{
  "n_experts": 64,
  "d_expert": 224,
  "activation": "gelu",
  "moe_layers": [2, 3, 4, 5, 6, 7, 8, 9, 10, 11, 12, 13],
  "normalize_top_k": false,
  "router_bias": true,
  "dataset": "wikipedia_en"
}
Below are experts of layer 8 (counted from 0) of a mixture-of-experts language model. Rows are named router (the router's row for the expert), up (a neuron's input weights, with its number), down (a neuron's output weights, with its number) and show model dimensions 0-127. Each number is 128 + 32 x the weight over its row's rms, rounded and kept within 0 to 255. Numbers have three digits each.
Before each expert's rows: a language model's description of what the expert responds to; "raises" lists some tokens whose logits its average output raises strongly, later layers aside. This comes from a sample of Wikipedia text that the model never trained on.

# expert 51
What it handles: First letters or early pieces of unusual proper names and genus names, often after a capital initial or hyphen, such as Ceriscoides, Roanoke.
raises: " centuries", " ====", " ..."
router:128192103094142068112142180149141097092122156140138189108084105107114095158104089074122155103175087149107096165130093113120116116112079152135206150134152117124131095074091089075072111095170162141114130207117124131155182114099183103205146167129165132116114131101113126100115108155120119125192090100148115117093149117122129103118076108071178084113108156153123115053142141147080172144099
up1:106116163119144103199161134131117143136140165104139137141113102109128136120114064118152073063115112075151133150117124115103167133164144134130176162086072121119100126150087071100117115136098077141107229146101178103107170172118082140130154118096145119094105092107073115099118196173182125199048168129157147156113057119087126137155145118173169138137091114124133137143187163108107104140172
down1:108168169144095173144114096129129122133184184156185115166145081089099158121100086142110100081112157162081127126126130155134140137174141140126146122098107141162096134067093105057107120113146155144109197126103120168114140125123089152167140129140128074123138110124076115154113144139171204150078197121153115156095110134093163170171150214153150093122071098065126154130176163095076090171156
up2:071129153128115198127122125052089138156092138052148175148150094146124128177096101084149140129118056097169154133115193100142156115114133107171145143118141109093129054146133172161198137107115165129129066148095100119110118142103161101095119125138087109057121168155226130148111144122142202088175149140107182122135120137157121113164102109140151138131130061131065148096110129148134130128138
down2:106117124098097159121035157114086091172149073126128170108140138111123159187106168156151170132128085139145194093148183081144166117065138076147112186113154105102151101136079162175130146148109150144158105070099084117123136101096142155101103142096128118082158140077124148118113139099074101118110090190112090147120126153105045186116116137152180114146106120114174171095093173107165122100157
up3:117204049139133155169135121168093108103120123189148167045128150109086099134188171139064079131061104159179169099116137136158123104103132115066125144240092132123114142129124137186143077112176125113134137128157160130100093129090087142139125077154140101122123199099127134131078118113109184124188112157123148157111138150114120149172098116127160139146128119132092074122122094106111160131123
down3:100196126189128161157151115169162065131140072127185131103113159087100101160125163117106140156141099096145195188084126213158108131106135121065114068178171214112153166107113163170152108081110139167116116123159186078078089153067115173142145182137160095142128112109137136120116126109158165157171143153101097139131123169102152137113155120142121151123106112127097119118094141164150177125146
up4:202128130192098139165135082100124145093133136148136116184132072129094158114151123138113127098116080113085192166144180139096114115122148045104168142110151098131155104120177134088186116121104172151084166152122114151110129134105145155096082166111178083094058161109152104129140081126115134068186128160146138095151153148076063132165158088114137107101120178150126190100121119187159143098169
down4:159136098151089100124170124090188062108141154114124113155106154087126131132096145135100143162126172124142184145156048113108127091123122058135115166137187073073143145124159133119127134119200189136072117127088109138099171177117139086093090161106102115103132156124092125133131083119084123084100176161174089113164183200086080134167160111165101099159080123114101204119128137130148114122142
up5:153133179110111182149138202122164145090130078132085107102127108087194157112150120126106147132116160179108111129154149075194161089116101127141156162138118133122060141152209142135097113107165142105193076089143119084155117158136114162144085167152141127106150133137062113181074160149121075153120100132081112090143133130141085115104118154082196126104135137117022101164140099101115132120107
down5:118110071184120196129144160126130124094092063098099123142150083112141107106142164080117103099102137142182125134096116127190160142120180128099109144084108120102142103096171133144116119146148126123167115103151120096123174153101177173146117147141099090114136096136039124155117161150201044157065087119123132030125140145098153112119150096110146034176116139117104111139160080149125159144107
up6:173122147094132119149153126122140067093178169167132078106137137079140116137103109095107110159126102149163062170051157139137105133105153107110108135165150136098146068093162094127150116173156132164127124100053141117121099179120129111057131077162113090111080142066049115139133157106193127133148103101165181146162135149090145180130099094143199126158134176119127144144113165133075081107085
down6:098090152108142125091151149127162090117178130112155043149144138082135103151088105159137135113139126119101080162054127186130088135117185105098107069164159124108098039109129149154127160079102176115095126105070161110131114064108104159135144120156119128127076166082089121175150119118149165093139144062166151116133093116104103186143179081158146066095147097161110158128152153119127061135132
up7:158160122098138130147099108171115165140162099135080152121144087122121159149140127072160139075149095093124153135134149155152150079109182111174102084103061116125146117126172125068103132146137105085135146153148142141122110156168123139095152186083122090070165141144199143074095121131104136078201172075176108170147129058102120103173174131127087092176107097135152187167174196148121118109118
down7:210096074178105126166063104163135133124207113105076138157155153101107186120165104169154089139081137119165137194101148105150097181105157076170106080129110135086141124140156145119138193143156131110094175091147143103063099096128127110077151168099099103093161097146198119135131131122102145143175088080123124160136099169140127101171099120100074100165123104132105172160128142105127166108150
up8:108110205119100139129109091159119105116141094172099165112125137117138129135149153093159154163094127098129077116145108057151194176103185121152117114103156095128113143072148097094092116122113206097092087158061169099151158186116135097153102134062097057070085097147165083168123166176126138117157142160124148107152158133146135088163144105123148121130163160098109144143189126065143115083168
down8:144135162129075193091125144118133130142184060145086103121128137101148136093153227118118158094093161129127122156133108145085162154158188126136124123086138109107127174084110135113162129134092105080071081155094161075147152141121125159207140152141132081102083095159173118160129116108098136096106087149141161100184092129129143103148120124066175077118091149111135197120178138078116080087166
up9:132180147155142220124128161122124161099143090107147160117098099134172142057119162163106183104085129186151133176137135090032163098135163094145127106127159180136161079136132077114147124155096154136126114088107146090088078144145162100077162133060166186101143135110110068111105119086138068149075155130166109124147097135127120118147156107156153101123166162136077152142174139119079091131154
down9:154144131142100152061148162095133148073101148142118149152091119125136119105131122147169111137088134168074123095151133150142126158124141129072149117146182104150111080146143115163065134152098184165136155098144166101151135149137166153084111169025130131085188146109092160140056148099185078156143160042166160103166105120185145114156112157088177122132119143156141154164127110117102109117210
up10:183138149125151152090073138122113099144115176068167126128181117194062105120109176118093118104078125103123118047113139150128125153125087191166104164101123170101104130142217143133099124131154099164149129085137178149096135080129097133200137110133103058136136126101147142180123187174112121144143160142130104138150163111188138107089140143142120178124156179173190126072149136110114095092116
down10:108092180114087084130136158177114119159171120089158120131094121202103127166120136106101138146215098106100027094077102119118153075125154148079126109178080113173163144152116153135100146143143130117102133175201130077142127120114157142118134088110173171061158092166069135160122147146151151105146158127137069119088087132104147113112103105130156198151084117125126120100180151141159152137094
up11:048171130128099135126177149117131143151144105074086099122151142207089109134157151144120107122091077151163148207084188132131140089156121115128125093129111171086083119176170131152096091130090205060145170128140142141036098128106087132101101119123095143096067117121128124143136099129161134146114156108147095099109152184138070137137103126140180122182085151113104086141132126161097068113152
down11:037135102191145082067158129112121136118123097193154107151123091181152087120117128119167145122136116129043099116113129062224146102116146102164166109165131142145101122106170113139121105131100116170155130131135200103125144113091093090148082131122124131087126164104100145125086103099123166132204143095125138139158161149127124205133178175107167140137141190092123130182195115121109114115150
up12:166094151114179094059095172101139121125199086137132148132081113151085167096064104173056042169143122127127160128135114158103137137141131103115144120150153131160151099121162099118080165145065133123165149090101122137182137151072148106115098142130075155119093114158161113213107156186128168132128118120156102122115167174126086119142123102180148158092102111143096132151167151182180146168082
down12:148088120127149100115036131091063091134110152115079137121137127125114111088084072130098171169109099150152127165156134166143115113149107085121161157177144186108166120072174128140128159159110139125149182140149120129126158174085108119115104144139129143094083079126117123179076084181116092108109142155125188188200108098100103092122133129196111114078083174119130134185111146162144130138046
up13:087101070086136141125073148151124153148075131129081072069111112173132156142185139166122129120156096118149189087145107131165155128166134145147184149149170135125148229110123086062095152084090173116115144169078112158111121125159122086130163104073097084171100119106126148190118157115099153142092118136062144125094149187142121142157085126117137094157096180139088089114166161152150109150144
down13:105122160099166125080120102171155126133081090138123059096151056144126110123149171204154121170154125061121165157130102161150108104144110095154161146134125171179213163102107143121137118106102116104163123162064128140158120114144101115200127080100142090129071087145115180128093145106089195121109137149123131150147168128177132115182121110095119093121150145071093133162125077148159172195101
up14:170170164060098155120134112090146105113081179126140117154136139145160141131146151113109141158137162122132093148190120134219174101102131029146127153090159143181096134128160057144132115129131114137145154086131152126100091062066141078123178083150147093150184123127176130087056172139128128099111165103135110082161149190129060082098128119097125103122124130174111116080147114120131151139138
down14:155133113094112105120128112107120088128134137128143099135073153155141175161190114100128149130182142150059108164177164132147126083083111085116077138065153130173148148159138104155150160083114167091136116083166132084056079090104162093053167123150133142092145113128092138152105190190123084097080124189121158120148108166143147095138118129129149105098092169137113189092127083171161179092163
up15:102144181143135138105092155088129072124099098188129139133103112137173124180120176168150088136134128116157100078143136106126095165099099066113140135160174093124183193155083135117117113195063192053180148107162141109159127122163162092145119125092121139130180120061164169132073118174059086087104121107105129165149155097128092115165102128196096109128154154091124126140110124150133114146088
down15:137191162146123134091153084076140139113074081081122114120115138132080125171094121137089092146091110158213151131147145113085103153135149105124140161076117108126121135108111153120102109146066164086129110144128154101083078139169114126154132113131130220086128130094196190133062096142109109067155119161122091168134172172137118086178082136164073060115131164079143106130105086113109133128096
up16:157158122107135079160052181085096130196126153140158070140124125141160143095126109057120098127142103086162162172140147088129101104104095124057165171078094160177126068108179148121161130092110122125118140118104083138113146127111141101136095126134101221114070137142135120085130125135125193161180142099108091147090127136078066117088129149084091136143146167112148115133123090181119070142087
down16:129067116145097125100108159108180069170143157142130136106142129152105138077152159138168114103097121126129149147129160104165101172155072119064162102093110198161172053120173131090132112185172177146144151087117077081102157100047142104195058105137111200153097113133170148106103112162158177145092138165135127090132136140072108137103164111117098123153112131131152129114111127164135077086124
up17:110113117076125151097128131120124122139185078130148217099149126140123211103127190128110196172147146161160169133131138135176155131062147147141094139094080090161077083095111106178126081137132145165104078040101132117115154102156105136086092118144168126079133127161134080048162191159127162147144129114117122134107111120120151161107113113103130212172087149142134112149115093117140096145132
down17:109070102167092087081140097111143170172137078136157127138147144149111146153117193134120177148149138073137133118159169167164126179080152181155103117102120155029156163130103112172145127123158145156121123105089064134104095154127130185108133097171159146165083120167138120122159146205089104124108166062108119118125129093138178071107144094109126146125083143170091097149146131179124162127205
up18:122107110123094133129124171112121190158105095137124098137118116136073104119142144112127081111116129155048208158186145082086080100194124143188156133102120122129209180126081124176134103163109119116147093081163128141181086099184136106119166164163132142145137122139123156120087118157120166081141161108114056196141162171137118153160124113135107109139104187093170124088113095093155081088158
down18:089102158161151140195155142114103154136047129111152126143136082202130168125151133147167158125102124150132149192146120089089146115159089159148119165150180133101126147064060073107166086167153180126150132118126094118166121052110108146105134122109109154134153100064162164087075124152120163134104217101096085149128125183070131090139101090137089089157150140110136135089108135115077143127105
up19:124150102150084137102078129135140123165158138123165124207159092107123109125080076113095111178170069151211108114060155197155108128081091102145128172077089113154063170114104142114127141114108131076102097137119126142087152071125149180124091122117181091088117084151062130171138117084099110110098152090124112122103148191111137160120199125113080110168122163144170111127153122129121124130164
down19:146110113174124142101110097117184141130208185140098135133097131114170164159158099174102143149138109144136126175079146175218126120153103121105130157138088142178105150139183109166088073111152151122174138095086096138077108094149169134116095081139135113102060078078108153133198138159068132091139145153116113144153081131092106183133185095074121143144131141168160136117113083108130173081123
up20:130131102130093121122237131114136051153115173149117118147124174144199110142110103171141098133113140150116163116128121150108182076124139132137120136219108129201132116108084133149164089095154107105120135177133151077105099164170140142161087139131154094124100100100097104144168191113180146119164099103113151172133117091106072084161152162122117098068192065149153141121101109126156066134131
down20:144178128132113149157141094072098103194097129082151122108189133154178133130132143197134098077085175171107144124122110146080113115128108128092133112182088114137098116124130095169213119092144108113137122130097136099058070088153163167141100124125135057144060118119116118126165167163177109148120095120097154147150110129167070103128158131171126042092093068152111109122135118147094098091082
up21:065196126161067159166110078098134067093120073105146100159120095167151095128131157126125168160111132135103087135126138101134142100103128122093165154131104108052196114158138125153076093169133158132134133088148194139127134144169095173105119206134130155156137088110090108100159107163127143147102126092145107075129136167157120110194112132146179155108104147154144077087148123098036160092168
down21:072191120167123135126133113123178124158114086107109103115137131154064108103158110119116204132120167158139103166127160120143094135176125094092059151112088120128125162104097160126100117165150126138115194085097153081082127048189132168121131126145136145163144175158080118153125100171098052144130118151116058092130147159132146138175106062125174103129105142136127145192138126072075083083148
up22:140133123162161159101134055100099153184138166137152206071145100081140128130067142190117161140171117115110162101182145124114155149165098139129126110126147115134128199126103149089196143175151128047163116162139137139158155142128101092147088123159122155095153177081104132080158078089142084103144121147162130094109186114115114109092074142095138178120087121105124049138113192115124161140147
down22:159105126153141138127139039132127127144132187121162225134153146064147114090083160174121118111166170118138156193132195121070106133187140109179112114078104133140120227099132100142157152107137114086125089128144164142107118131123063093127083149167111147120145170109110081089152096106143098107140113095156119085100145082179105079108084154146165101126122169099152086102115114121140176134127
up23:165135053134117108084148114157070096130141104127099185140117109126143106156120066138101129149157101093112127160072108138103126184203111143155121119098113081144111110098136136197142141125168122181156072092133088106148110129148129177059126108116129172157146131110129125195141100075078145085164139087161129150153185129108145173079149179118097086188191168099087090140135156110095110083146
down23:130084080147125116098133164143120116153154133123104182119164152096092122188096133147113080111150091139137116216103099151136154163165121181132132097134174132104113151117130131220154131151161141132126091129175081141118131104160140161077095126083161168154107066143184148163109087094145085072107108084098104099204158143148095213102077145165143069152172097135115127126134142107120127075152
up24:136095146133079093115110110141167153149134147129129082136081114166084094156190181069090153116065104137107110181143125090150138140093135092049149137103136140120147149111143088169182109129116156128116135079125114101161103118181179176124107115160143153089136073099159089154174169083103182178154101096165147077177143157070135082115155140099127186131116162137139114051125081137150128172157
down24:134130133179145142099117127116191134141184158112111101111119173111122118114149123205112113108101124151165163191185088060154149136138131120083093165137203156119071124177146096180151109166120177121094144041073132040123112094165124152106122140130100157100134085098164094191138147166089102145138122190164118096080190137110154132079130106106100126102143115146124134076134134139121124110136
up25:146162107071119103122142154148169174167044127114196123152097119177174168153084132077072179199062124089178187129116147100151144124145152176142164107190085069140139172086140153136096124063076145094138096100152128127088115093160111097104101159142132081152168132114103094096109135108126117089134129137128106133100084081164096159118140106129151092119083168115164098136086140118148126146114
down25:111152153140194122153143128130118156162056121146156161137103162154141097217210098140095103163170131111099158116141187137113105105110148165136166132152082061134123073123101133125132113168162161095135084137136136138154107090074148109127129115188047084141142083143156101121076074132135138128121045063172170155107139110146093109085155089139102155115130170161124097092122110118137116175101